config.yaml
d_model: 128
router_score: "sigmoid"
balance_loss: 0.00245
router_logit_norm: 1.0
shared_expert_gate: true
head_dim: 32
init: "normal"
init_std_down: 0.0
schedule: "wsd"
doc_mask: true
train_tokens: 658200000
Below are experts of layer 2 (counted from 0) of a mixture-of-experts language model. Rows are named down (a neuron's output weights, with its number) and show model dimensions 0-127. Each number is 128 + 24 x the weight over its row's rms, rounded and kept within 0 to 255. Numbers have three digits each.
Before each expert's rows: "comes before" lists some tokens at least twice as common just after its tokens as in all text. This comes from a sample of Wikipedia text that the model never trained on. Tokens count by the router's weight.

# expert 57
comes before: " | ", "\n", ")", "–", ".", " |"
down3:159107121149114126130105116158139113137141121128125129082097151127126142141119138021114145122156145133151139103131093098116135144068154144164153117117171149093139113132132111135140130184122163142161115163165101123184129137129110155080153117128093106126124130140157124113125129149129138100123135091121086108104148116135123110147131092123076091114114117135144121101130122115172130166112
down4:118104098163133117153110115113135161128112102136130131064119096123125111163092123159170119095141133161152090070124089166109172113148111130111156149174143085167101130119120105119141163111123083126117131142134136166137150147131124133152112136154170123130165124125124149138135145138128135080129158158137134156141111136123094149139129082117130179131124131114094165059132125161143114122115
down5:161174127141075150148147176121126168140094127110128116160096138121114139092114162156129123128172116145082108114086109111167115126114120104171128128098138153104108170146159110110162113064094159148156112126144112113118121128154095133115105151144137089135162118151146139147140090122132160157141109151129104129142147133091150099152085102137124131163142095092134128166106130131130148100147

# expert 141
comes before: "\n\n", " The", "\n", " He", " In", " It"
down0:138084124146131134103135122120119153131093102135132151160103113134103127142105141126157110136142125106112132165195120117128135095118114164102149190132116150120134188095170137124142134158171129138119128127169142117107140135119128148125135122122123080105149127125159138114112158124176030110109115144118099160148165133131146130137100129092149079139109129134077142161126152140148126135156
down1:137112103108096084131075137143122132107126123138114136109105137181123129149144114095139128148093134127093113105152152123105145109168140162125099132141128129123127100150038073125109132131137105169117114101103124178146096092154164138100173162154123105142122120148122145101137165135135139094139182123104137098105131117142082122121143133147096136135094110154127144121155107130096139104098
down2:133159059125104139152124120126134078129140144111123125124118140187121127103110124133152174169147136145135159121127102141115147169116152106099122080161146128136068084134102161139138108128133125106063123124093138127117155114124160158109152128143139136117139137140138134085152140134098123106151145130120104084148117124130165080128092129201089125133107110122160093127137101142117121149119

# expert 90
comes before: "–", " | ", ")", ".", " |", "; "
down0:157107142132135098166137135117135082091153169113149144125172120120131113123117111178116155134082117132154165123155138102086201149103158159106090137121120137096142094134126119157108148139135165130157133090113156110146111153080100108149119099127149123129094099133135131122114107140130090132179106099142152109136153129134123113154103125152083096148167111108124097146120135131084113162137
down1:120139130157100124147136121150156120156159141095128113122155115109125153140166141136127082125115129142101178116125086121125115131140156173132139172102127169133160078114098120104140075135133166123142087136141130105162166148140131117119191155144094122110161142135146111135110133152132125116129187121138148090128108148125096126129124111154126119082130117128113110144142126114150122110227
down2:111157121146105125114132115080142122164123138137167161171124139126131160117102152137167135155085114148101137155102124137149180156121100185109116107135062144191119160126118137138073120116150170153152126128170102147149162146120168153109121131117081115142121116133118174135121142121125124112141107079104100182130114138122099115124135109105115148136113102124122135101141116140135156125096

# expert 15
comes before: "0", "\n", "1", "3", "2", "4"
down3:155139115076162148073133109146113106106089106156124174104127148129071170140077145142138129131108143100131155109091114146119157145094144129105130146107121101116148092141158124150107129095141130103126162155125153093148114113111117155126098143104141139154161113130170139123120154117154160133113085112093122160108119107161141125145127098084124108161119140181122149087120121122165111092150
down4:098133123088152095119120112120149130142086133123124162161147119154188108068122146089112077129129096132103185122176120097139118106100114145086099113180090143110124103106139118075147102122118131161130115120181143137102154167140126140134111106144158138110131119132148119143130126168125095098123159152147131110110134172135112122117152153129120096111112098123138143134140104101151084139126
down5:124130106137116139146112123143158185102143122132146128121123119158125088102143125126144161120135164159131146119114118163119100143095119097082106116108138143127132157140067165165093133135090109147151119115076123132133151136123168129189119101112125118116165155153125117123090071119133166141164184144097114098151090144108122130150113130131107069139152123138137128139167148129135158131086

# expert 85
comes before: "\n\n", " The", " He", " In", " In ", " to"
down0:107108160152118094145144125096132119124113056157105125140122116132098127150122125107157111150100184140155124160108073140098171132106165137140159131140148125136089159146175078126107155120103112101106174096135101099120153102156144144153127139107130115135136114144131131143126081161168126137133093126122113129113161172135101137123122154132164117151128133171156155121107098183114117122130
down1:140134158112166187143138107096109192120082181155122107120096131086092111114098183145165158111132156129083152123107133116182080146145102112089131124160149106117132131079106123088132133161125140141126141119149101118168118143104132121150115147129120124107157119153134131135151160118158144125146137135076130155136108139107101156148131134150128140110139139134121120078129171126154129131137
down2:135132148179154186128155132161071140144117132110142123133074133135121124151070172129129164146153158154138099120145125111154098130129160122120128098125144114152141118120128147092082063124142089109125102132150101151157094122119084141148099142114137137153093137098139123147121111123140128150132132153133113159144122113178133121157119118134150108104140109197172147132160146129157160121127

# expert 180
comes before: " | ", " |", "–", ".", ")", "; "
down0:136119128139135106104145132168153157133130142123147090122132160131087115126097107051109119134116108092145139131131137093139127139121150124125127101118147137125132167138153156143149128135145119170153120128154168119119133139104175107108151094137062128121122128168160141127088110128103146155122155137118129111159185126149108128139114107148072093138182120134168125149131161181104148124071
down1:088108137201141138097098131067111162085160138125117104116085150112140167151119119125170136084113101123101119164089082112144136128145108123126136129145125134129128134126134108135102159085162082130125101132120092132115108097077144108116107128137119120122105117115127124126095179117143113096124130121118112099123130107148166123089082135136138128106160161118128145165146086163106116152109
down2:097118130120127104079138122132116127111150143170100129108128121119100112106107185136160077115131098121139168131115133103140099099156147107110119140110081159119130144141129155120088127078147147143112143165082105124145152158136096160136143144081151109132110118140175133105124130147104099107102109138142101168097080092144142157118097120116161121130124173135156128113090142107178161131153

# expert 137
comes before: "–", "==", ")", "2", "===", "1"
down0:130107150073133123116159123159108165134126129121149106131112104122154099109123124131102136128170125152159071118127082112120157115110141126101115110175130137136129133112139055095122112118153130167108184081197142125152140141149114143150136076090083145143119137125124123143107117110099133129152136108124133171156129078139104097141147134116120138113098111156158111149147133136102165109150
down1:148123122159112146140095126156121130134114137100145110158183123152086145151111133157106122175138129107131085117120075134126052168097150157089116130153095096106146109139163135109116121088133097112129121156111135135157123159104172131186141117145123134104105155125148090111096136181151141134127099095120106180132139075130125122116108099099120116122132154100125116131150127121143142111135
down2:128126103091134156156091157136126135087129105128165082131078144126121157105109137089129152102193136126142173155159129132133120152127119175144114164118131126153120090136124121123119122111157157123140102108105131152083141116175155132125170106122147113128081129132104114106146105125117130134136077105201100139119123154078145117128128157111181139117128163155116127111151122120107159154117

# expert 123
comes before: ".", " | ", "–", ", ", ",", "th"
down0:086149169167113123148145116121148119142127152151145116139126114096110155153175141194096168141151121126150100116124070106090147124096142151121160124130129134138124090138104129157148105151109092099135126149150115117080154183086164123134105118099151119155099154153120149109149136123148108170128120140086113142138151118138115086108117145113093181140118124124155114178134119096120135135143
down1:132142140130108095155109102110112167105108150146107175157125119145137132153106138106143153109133076072115134094133121132118111059125110165062107115143127123125148068143075116092141144110146143113130095116134099150159147122113121158090144148135100133157137134091103135128119160130107123180127151115153162154168127140133106128133104102157115129110142167134149107133104106146178134121122
down2:130096150102122116117150104150151135096070127117146119124174129151156166140121118162118130152121108132139128144137097150134090105134116068176110108089129109168132118150107093117128135159121142133130122105124107107151152082170115117093108135115153138096144063145132116103085138144144128136157119133156138129128114116109168188131112090172081123093110135130135122124103122144160138074125

# expert 17
comes before: "–", ", ", ")", "1", " |", "."
down0:153131125101110136116140120098151115122122129116112164109165128126171142115091160106149121136120191129137116140140117200119154133133133108148177173133099112122129119153097092086123103149093097128108100117080108133157117107147131095144119140115072144142132177116100133109182087152182125174132140155129120160105144131144144124137129130145103131168143119125120140100131156104148131154093
down1:146147154190134139156136123125149120080107145112116138111158145151142110146104131135123150093141129100128126148113106134130131127122162094091149125185131133119132114122117165158127149133111101125172160118156158132128147117121087110127146100154109114143155135143142171086184134123123104132159145191122112115144142160113188081103132110161116138127123180146102111106103130170121151107079
down2:138136122067104078140132143142130118140138092142102133083096115109095088132122174150135081130104084123101138139171153148100157129157121120099153071126115150105095092105077144136124166143119174139124109139109120096144147108128118122145133120146126128107105137137145122113090137154109132147069081139114147100136140138156140145138136083104172126162089146148164110107109133132124138140122

# expert 142
comes before: "| ", "-", "|", "The", "==", "==="
down0:121126104095145106134133107151148169100109113138146135144156116157149103124151141109165149136114097131136114115130124148128189123136133088170138092110142088155105115138075161144112147114116131137137172105112090114102130085121201104154109165129134136134140134151125156116163105120121134108111152120127113084119128154193113119141111128123122132112136158147164101091105146089185141169138
down1:117096093075097065110114134112107145113144117122097173130124092152141116125148112165143110156120126125136102115146105120140158131136123140129119100164075161100076136078105136117125111105173104120115122158129142136111109092126076126136148107117113111134121122099115125090140140175133117133136168120141142149114125118195150151132187165117125142162110112081117129134128126128131078124145
down2:077176132120121083116124145137159138089137122108121165107135145142117121107106111073107126130090121124115117105130107138138161147137139110149115124159150152163119130165122106120128097128132160095133125142127132126096126116149129090136173111151145125095146136109157153114151187082133133079116081098186145070112111158134118123100128120146124088106125125153129109120182146153087100105136

# expert 78
comes before: " | ", ".", "–", " |", ":", ","
down0:105115087174157102155145148136101163150124144126111116120099124113116126114087092115095084130138128163114145141112123128151145143130135119113091124103075123124114075136101122177066103149139120133154131161119106157116112116103150118143094094097145086136092104131131127105150113095156097156124120122163082173189139087113139128121122148142131110107132116101109155146129118085120121133160
down1:118131088101110154155142130141150120120120135112155137140137111131086135148160111132117134161113132140139176124109106131124131110111111071116108103072103154145147120098134102092169131150120149117127169143109134116146144128099172124104067095129154143138147146177137120157119138137129120106157124095135112156108126107078147139152096154095112160116124130123169063161151131088145140188128
down2:164105146138124086101142097094136089165122137133130124136157131093153140103094098097128120134109133107152128153151122128113116082148144118072152141112098142110132140074161151094111134136149131105128113094138146127133110139064139127182138148114100106135119137113150167145105133113182108153129136108163126080141135124139145140126178120145155085143113151131093120163146118131116158084080

# expert 29
comes before: "\n\n", " The", " He", " In", " In ", " It"
down0:130097153127119160167133156130126124105118098127132150143113159145174102138113100141099103109102136139118139161159136136153108106122107126163095121163109101113158134111109176102111160140113142171158144169110120133108136123126104153131146135093103105141156138158142151177140139175153085149198132134121070157100113165136127120155093110123167113129156074144122129131141108143128095150144
down1:182158114118138154134109110136103149123139151106155083108122132157151127136138191157139165107108085159105137127095062157140118102154157112108137135114152122157126175112109137089147124119122102117129105118106127136174120159112134140155124114124169171140097090157115119108143119095089127157126152122154109137134162126113153166146113146134146137091139177081136132112107129135113178128146
down2:152148149136136135116140145106178140112088162135138141098164146147123115109124168042140138124138109149118089149111147115089128144065172122119112190135130122151156123124161153089132123149107108120102111127171122146130107157111133124105103082142123123149135134124132117146141156161113132142173129127109130128077097079101120083138117129120157102133110121121106124127131123133121106163071